From a checkpoint of a small mixture-of-experts model trained on Wikipedia: 10398 steps.
Below are experts of layer 10 (counted from 0) of a mixture-of-experts language model. Rows are named router (the router's row for the expert), down (a neuron's output weights, with its number) and show model dimensions 256-319. Each number is 128 + 32 x the weight over its row's rms, rounded and kept within 0 to 255. Numbers have three digits each.
After each expert's rows: a language model's description of what the expert responds to. This comes from a sample of Wikipedia text that the model never trained on.

# expert 23
router:100185173144072183133112135134109124118084131164171121097098137106115061121121102121123144129111152160136140123170120082088090169153090113187188112167092184146121161103104134113172142153127131
down0:162180187112183122137105200117146141135108156104113138086104123143117176151145052082168157141172157186152126094104097081109167121176162160126123156194142076141131148079108153038142077095133124
down1:130143067113083150131141145056150099125177121094137158094127188080114130147120171157073120098096100133135159151152120120182135106135119133108098119129111137065121062076128143143113121124106080
down2:104123116088094022177095142166108127167090121084136177132103165149155102115078126096140141224090165151124086116137167084155161169119062110210147153102131098144091147125123114110155111117190105
Description: Decimal points, hyphens, primes and digits inside numbers, times, coordinates and ISBNs, mostly in sports result tables, e.g. 18.62, 25°18′.

# expert 30
router:137068115177165158137116120166126085158091105089116057170100133153083182151160108114098119152089155100131119127173114187096102158174144105074104084141190163098109112176064134135135159135112094
down0:129111146091145071132139147137136121164188122076124201139125093187124103130150139151092128140135113130172146134106096155108168180085145115149145145103165174176129155124100125089130118113125130
down1:122114135096131080186151182106170179132158097161101126102147141166108155144184067089146121145114137132113174099118152138118132113183086142119176112155106180104112069131125147111094143088112138
down2:118157192123120069130138151143177134188111165058172120160131136080131118145158138096122200083122134153141118147065082109084143140106111154122127083068134089171128151108131121151097111144124119
Description: Past participles and endings after was, is or been, such as intrigued, complicated, dissatisfied, struck, considered, released.

# expert 25
router:095111213154083171191121085117103142137172147121173146075162078123064167071164127120096140206126158210170093130131164129093095168127163087079152114161093192151183147104113088112193117135107133
down0:146151155137080155140093094127164141119123142182133133138104150104052094165129077138123111159098187111099130133105150115132112154150102116109162147105172096065141089103092152100114114151135126
down1:172140077127174080085060147168112169154210093144140171138061127134155105162097169097154109048123113067145113140165134102118065085152128155109173127128172122133097100092121112250121150139082153
down2:106109066129122082065071084145161110119172088136143156091147107133124134061126160139162132066132141147132120145172189079114091089145158172113102148081121085125156057145142181168137116108120131
Description: Line breaks, pipes and dashes that end table header rows or build markdown separator lines such as |---|, plus list-line breaks.

# expert 38
router:124046171160121160138165062159149147107141161088082122118134190091118098161179203162087161088070115148131168160156147137137140093104184097088134210148117099125138088084156142081180123083166142
down0:159183158122067127129126076109113134137096123083088177207147138143145107166127117104129089109151115110115120146131086058097183151101118076130115106095158136100070144129161130134127101219124170
down1:141238167169126124076158110154176090141158083098124060121134167092155163126156149079157133138121029124126158122123136091145101110098141157126193097123136077177194096168093106221098138113160166
down2:116142111132162122078183137136151130130106117115125083120071173141124043090125161141184168130055168137115118130102114127149161147091204105210133116115203153139169099125088101113119131117083140
Description: Common verb and noun stems before a suffix, and inner word pieces, e.g. take, sell, farm(ers), t-rick-sy, Swim(ming).

# expert 39
router:107113112060127113182128174163117194091153183150131161182068132176131110092111176133137166148156119178159141140099108090076112114102107149066164134112077143089203174094153172135124143151125107
down0:180061112109151091075134102112141093126089107157164134138124161111153166103090142096127136119156180092123138085168140168108187136116142150163150165096116125109159146164117108123111144117118156
down1:119122122152113138084119101116123175150137141104110179132145105175151123098152160108074116144079171117097107117154134122117112141084180077085137126108086160127164133128112153153135152153098156
down2:122121197116146104156112140128109100094116144047189117106120115063155126087169122122112100174145142172156125147146190112132145156162128165075088149134119164101042101132199118115175126141085047
Description: Capitalized first pieces of names and proper nouns, often after the or a colon, e.g. Basque, Holocene, Galilee, Siege.

# expert 1
router:150119159148124129107087141135122076145127154162169109125165173074115073186117089166159137126073104140129077127153089114099148144103157127116157085144106107115116148131141123147199122158141034
down0:139147157130077042137106121126122125154064136162110046123174152103099131165126167113162045095168093169130186102112140157142077167109126085122095138147162093143148108129147119097131085124142185
down1:125145126144122160185205118098131156156125125134059073152111144160167128152144116114171072166160184119122100102145143092154146175142103125139170150131149159077164138153152132112144131110151111
down2:078100092187063161109204104078151151093097236103133164143154138126154159133097063147105139100095146203148144150116147117120101118100105107083157157151174099134171111088178141144164139110103112
Description: Numeric tokens and number words in tables, stats and coordinates, such as 88, 13, 39th, three, several.

# expert 27
router:165125156123131146126144163140122091126124095129116136172147088097178165134096199134079116177186138126164059101082087137125140110116165186126140112097117087116078106170140139120166081094091135
down0:124128086139090111090152182137082127125167148106152114148167093133086142151146103087132166107125134165157164128181152110128101142089137109135065142122123147060147089075134133121179149103126164
down1:106107093146171116145104138088141146132130161086093160125101102119160141123092131119128186125090181161107110177075118083125156121096111110048139094120116124157098091213150077161172134131180077
down2:159152170135122177098196175182129226130086114124129094153167139142095141137119169145078166111126081135134151093145109102120134108130135129100190120109131159122132070172193178112081123159096067
Description: Inner word pieces inside names and words, often after a capitalized start, e.g. Eminem, Liechtenstein, Ibrahim, Altoona.

# expert 19
router:161133199137139142166187130084079116163135097095096160150108083104124140150090160105088105175182106087126169111138154141112120102119104170137137064154084107148175118165176137106154107112159122
down0:090120185116113146154135096108078110114079116106111130154095171186112149164149152172117133146119116143138103175127104123060095117158115131139139146115049154111116136118163152109131153113101146
down1:124172146173100117187117145108177093137096124147165128109120134109159128090091130088096181106185092154177161119088077111106085139046145145163076119100096109174166133086120146133126042151132111
down2:170124113126075140112159144137083167145130136148055166123127092111153108116131135147107115142161115128098122130106117130139212127171189123152159145115133130166142160188133138096119023058096133
Description: Word pieces inside longer Latin-root words and foreign scripts, such as per-man-ence, int-ang-ible, Instr-umental, Exp-lo-ited.

# expert 44
router:153084128135146125108102202201142144094151087131126194200101187134155132115138094139190140080136070150113238162054099120170162112133117159145099097103184125132100139106110132106109084089156128
down0:098053127138142178081158165049136081110160125138173086122143164073140139140110074105136164176141174035085120063136078116102149129179122161142069154110154045077145113141166113111084128143118118
down1:105072087130115137130092137110107091150125169156092136151159127094137170165123156082045151093170160140162157165200145080145121056093181089136165083135181151165118154197195127154204127091148189
down2:144130131203139123159096115055124136145121147163158137174122158141124120111118125169193113117142115151161123179135103140110104074157099100105160181145142113087093105227177153129039122141130182
Description: Pronouns and nouns inside song, album or film titles and pop-culture text, e.g. it, they, You, songs, series.

# expert 12
router:132116138148156097144072109127129098139129141124149114150179158118094077173189079164116136094133133094102103149160097117128142187167140144166167184153066143139165116126147092078151132153137078
down0:075126110215119158109161144128091142152114134181103113119133179097101106106114093187107149157113120178157144085148124141135166141095098132167050170129115127173175154172107106130129104161155098
down1:151095133101099076147158089087157091063118210136129111087130130125043105151151168155125165154136136132088114200162058121142096127168125155112126135129114119094083162121052085099098118099161136
down2:142076152109112146146167079108157079093144152100192094066046177071097145126124080102148136148084118137179186063147077104152032152101126128127107153123088031147161130172152082140152106153076085
Description: Digits and digit groups inside numbers, years, scores and measurements, plus units like km, mph, million, century.

# expert 35
router:133175123050119083117118112130096188082117098112143150121151125172126126031147195118114146132119103157101126130073098130113119141090067142085121114133093144071136113117092195186141093127130091
down0:103103085159114143099159118140106051198111183177086112137169130154122126171121168150185157157092164149128089109140124103157108107111174200094084138160093123113133059102129102184085117148118130
down1:140135198114157149124080158144142140145125065070078123144111107141080188175102154122128196151135103075099159176122147207115119164143102103123139112104139078139187183124152100144094115122171117
down2:105133182160130118157177193075103092092119123118135174113074089108135112129082139140125137081118086150103075155139142153125126140124145145154170100113137113047125143157137118124151094113136130
Description: Opening capitalized syllables of Spanish, Italian or Latin place and personal names after of/the, such as Rosa-rio, Ver-gara, Cor-covado.

# expert 47
router:144162111140154097127148163086117065112113116119138071093071098159129148146053073126141123105113156063130098068139111149162160092144100122172131099170121082215094135146117124105103114107122132
down0:158113122167166129096141192113117123139173127098097138142162128122156121105171081119121098113111101161091112128103105207137114117159111108198105125169122133110152105179165114201127100121133104
down1:173078142066127198120142111132101179103115105165161063120099113175162168157140138087137123146120110098109174093117116108158134162159116095132171163120119193074133120164177115167082074142144104
down2:136134084156127115126106143093050174132114172103131137128112146156095149138137116111200121109154136187152182124167133142155171111159114173121164125108142151181097058159121120131135138096122144
Description: Pipes between cells in sports statistics tables, and career verbs or prepositions in sports biographies, such as won, served, finished, in the third round.

# expert 40
router:104183113165128080196131168115104107148068096101150189098148078152129118178105069171125120085161126107094108076109120133173142145158126183161126116086123104137122121153144194083163155152147130
down0:121121191127066146119114082119159133110173119128180118090100129124110106034149111139179164116147130189151132136136065185126096104069136126137096125119109112145157123112155120170159095169095157
down1:097123163098160074145117112147100180113157141180111128110155129135093094133120113150122198194103140156159178143122089096105081180151183109181226097150117094108123115105084105141100189171168171
down2:148127128135151165127085145176112160155083104133153162185182138109142137157132175138122140125168136149133071170124148111119121107177117120173169161110116173149109091167117103183160090157169053
Description: Pipe and semicolon separators between numbers in stats tables, plus subject pronouns and modals in narrative, such as he, they, could.

# expert 11
router:099120103157119136115177134085102161136112087143116189101117087163129134072084121108198117136131093098102079102137104104145178137103137166189084152155202090123121155152127152119082130123158173
down0:159157155180114163122185145120151093141112021167121121109130080142151127113166131136150095132129118131119100107122121110156134138100201106106126148106116096117117138146158066203118068137109178
down1:134104199124076171121158144108154173164182155138171190098132142171118138116081111193069120123132130205130106198108128097134149075136179126164160041164144163092131124103101092117137112149109102
down2:183099102135110093088202153106109180106116111092111130167169123168168096108188118103107135163139114072112138110128142131164097113147173125096113124139079097144095144129081163140099121097125106
Description: Line-initial table pipes and list dashes that begin a new row, plus punctuation and linking words such as by, at, featuring, and country codes like ENG, GBR.

# expert 13
router:142121137137064102122123136151142151110092132124137116138178125097076100073119106106071067129095143139102176119103165101156097180125129096183099111076092085143111129139132127125168083124117123
down0:149136103070132122149164164109128090082075136138154089123115181055089115123121188111129157133141145157096152145089110154113169133164155114155095130117114168188135102120152138169186075117131218
down1:146109178095117130126171084139133116099145145180110145102111124149147162100091099066078162189143141102085049076141106108137179079098165106080142101153124086158061185132106104126160142068113113
down2:111079135171087111117148136101138078090126159138165199127122113093175130152171106136127173127157126159120136131134144110173124086151159147172157163168102072092184052098147122142109132131111105
Description: Years after in or commas (2003, 2024), months, and place-name parts like York, California, Guadalajara, Lebanon.

# expert 26
router:125154125074133133120135107150116129138093163102101125123150131172136133152078132079135111100109151153137149119126150076109113104183101121191154133155115159104140135154077135180131182165144148
down0:142163124158134128123090169147112116057113111111113128131030134194176097099121139195117101111170204130125133059136173104148151116100121072080085107160104128131083141146158171114147162107095100
down1:132108118110118152112130139107085094120117118038093105109113172113114145197157117099144108139172139105142076171139097204190114170123102134163133151149133094113194149118147084147124107170121098
down2:167164131131146090105179064133096099103120158133129164098136089103127126159104132146148171098067099146181134114108149147115158168174168120122121183126098094136117140115158116092111101198151117
Description: Pipes, colons, opening parentheses and symbols like $, =, { inside tables, infoboxes and numeric data, e.g. Climate:, Gold |.

# expert 6
router:151150095149140132092193105138113155153142122110102092092097058137192172157181065093154103149167153052135089114146106131147109085105053124193101157117088153185107118168177111157062157108144156
down0:152059081140211079111164185097144128140171146120137152105084104158101145118105118062110122153160140128116130103065120120131180092161133144178086081119148073178113110103157163095172182109102118
down1:153183085126140142139132211179167151110159130096143172138124099201137153103139146098137056123165170072107182139159098141182142077152128155194119140126136135110099174130091153124091117110141142
down2:072132147168091182099179142075120067168166073138131124108112170069126133137135167120070104127093102143132127118152126108145125116173135149125141104120157155048129043085114178150120123128089130
Description: Prepositions and commas that open a phrase, often in biographies: in, of, during, following his death, responsible for.

# expert 22
router:182081233157202161135118147154143116130139125107140174185160163112149045106158060144145140060100122060079174153091077132165115146131132188072100123150214090115143177100106087106126147129128186
down0:080141094085133067111129112150152123190143172100176096120074083065105209154069123176111179111198095108078135132111094153181117133189113106130156099126070130070125130195121057173132138084144138
down1:147142061167133169137130146161087071098104147145071086086152115167105103133154161131100086099153138084116156117154115059078127118055135163132104184160156100126117146095179101112165097178115168
down2:194142158158119134119107183063137146188161096117153115134127080110093123087064106126127144118194138110160126126123132124086110096066186143085138136097145125153126125112149136145132104143204166
Description: Word-final suffix pieces, mostly plural -s/-es and endings like -ions, -ments, -ties, as in rifles, blocks, grades.

# expert 59
router:161118122067152102137087136068088118085084139086118188120125148092170156083120184135189143137129092117140118130137128187054130100116135112116122121059135128112067096155162162162159079125100140
down0:117147118184139069154154150122092108138087132099115130141165174144072116132164112162112183144077094150126119123149146152062127149103115089137129079087112153190171131132127153126059220157106151
down1:153142127142129119116117144101138087078168081103066143152118100120086133174111080116147124120118132058097132082131144105127169192180089118078130083198100128156137154164129124098161127140154127
down2:164137092123175150104139112133103101096137099113103084173110147173165157140127132161138146150146122129076141077105183177141122115147119105138201152162102126192136138122157129200134089095191092
Description: Mid-word syllables ending in i or a in technical and foreign words, especially chemistry, biology and taxonomy, such as dopa-min-e, myop-athi-es, bota-nis-t.

# expert 29
router:160100125117136120075160143168146132093135167119150104133082100089143106138182121083116089082103131140157096156128159150168156086127142077170191067096162162054120137144159088101086122097156083
down0:116115144146074110135104119119163146079116135161173153123134136103115074081130172084067177074201124043150131095167103170068152118155176190134092121149157112127146108142141045162099105109134121
down1:142137190116111121115130085127117155128094132226139160126132118141138139170127108169109094155081091094103179103084115156130108086114115110149168122133118143122137043123136114125182098190100146
down2:107124115167137085179186099099151141099125093122114115108198123122098132157192144145136187133161119085148183143170188091126176174134106146168136161164129117123138158148134145131175148138144142
Description: Pipes closing table rows or succession boxes before a line break, and past-tense biography verbs like died, opened, appointed, born.

# expert 17
router:122215116105132104082118113106117115150118116150092146092073116121116178153142129094142163142132178121107131137108147148059088159132112138160133078167144125103140169114065161095095112157116157
down0:117134091175126164181163115098126155076133186176195170190129133159120138128164144081136098018135172084143079131137149183173131173115084124155151169162158195108097104115166142127147184053164102
down1:097112119094086137170162141143151114102134103086082184130113160128164133133159136108050165147136116137166127127189109181140088122159069108221100140088079180073149143165102137137137133114085133
down2:083097155061141140143094150093102107125171126195139055104108118043105087176142122147108131088145095151107177153070118134039047135097116207104144130193122093069117166136100105189134113111097121
Description: Prepositions de, da, of inside Romance-language titles and names, CJK byte pieces, and taxonomy field labels like Genus, Species, Phylum.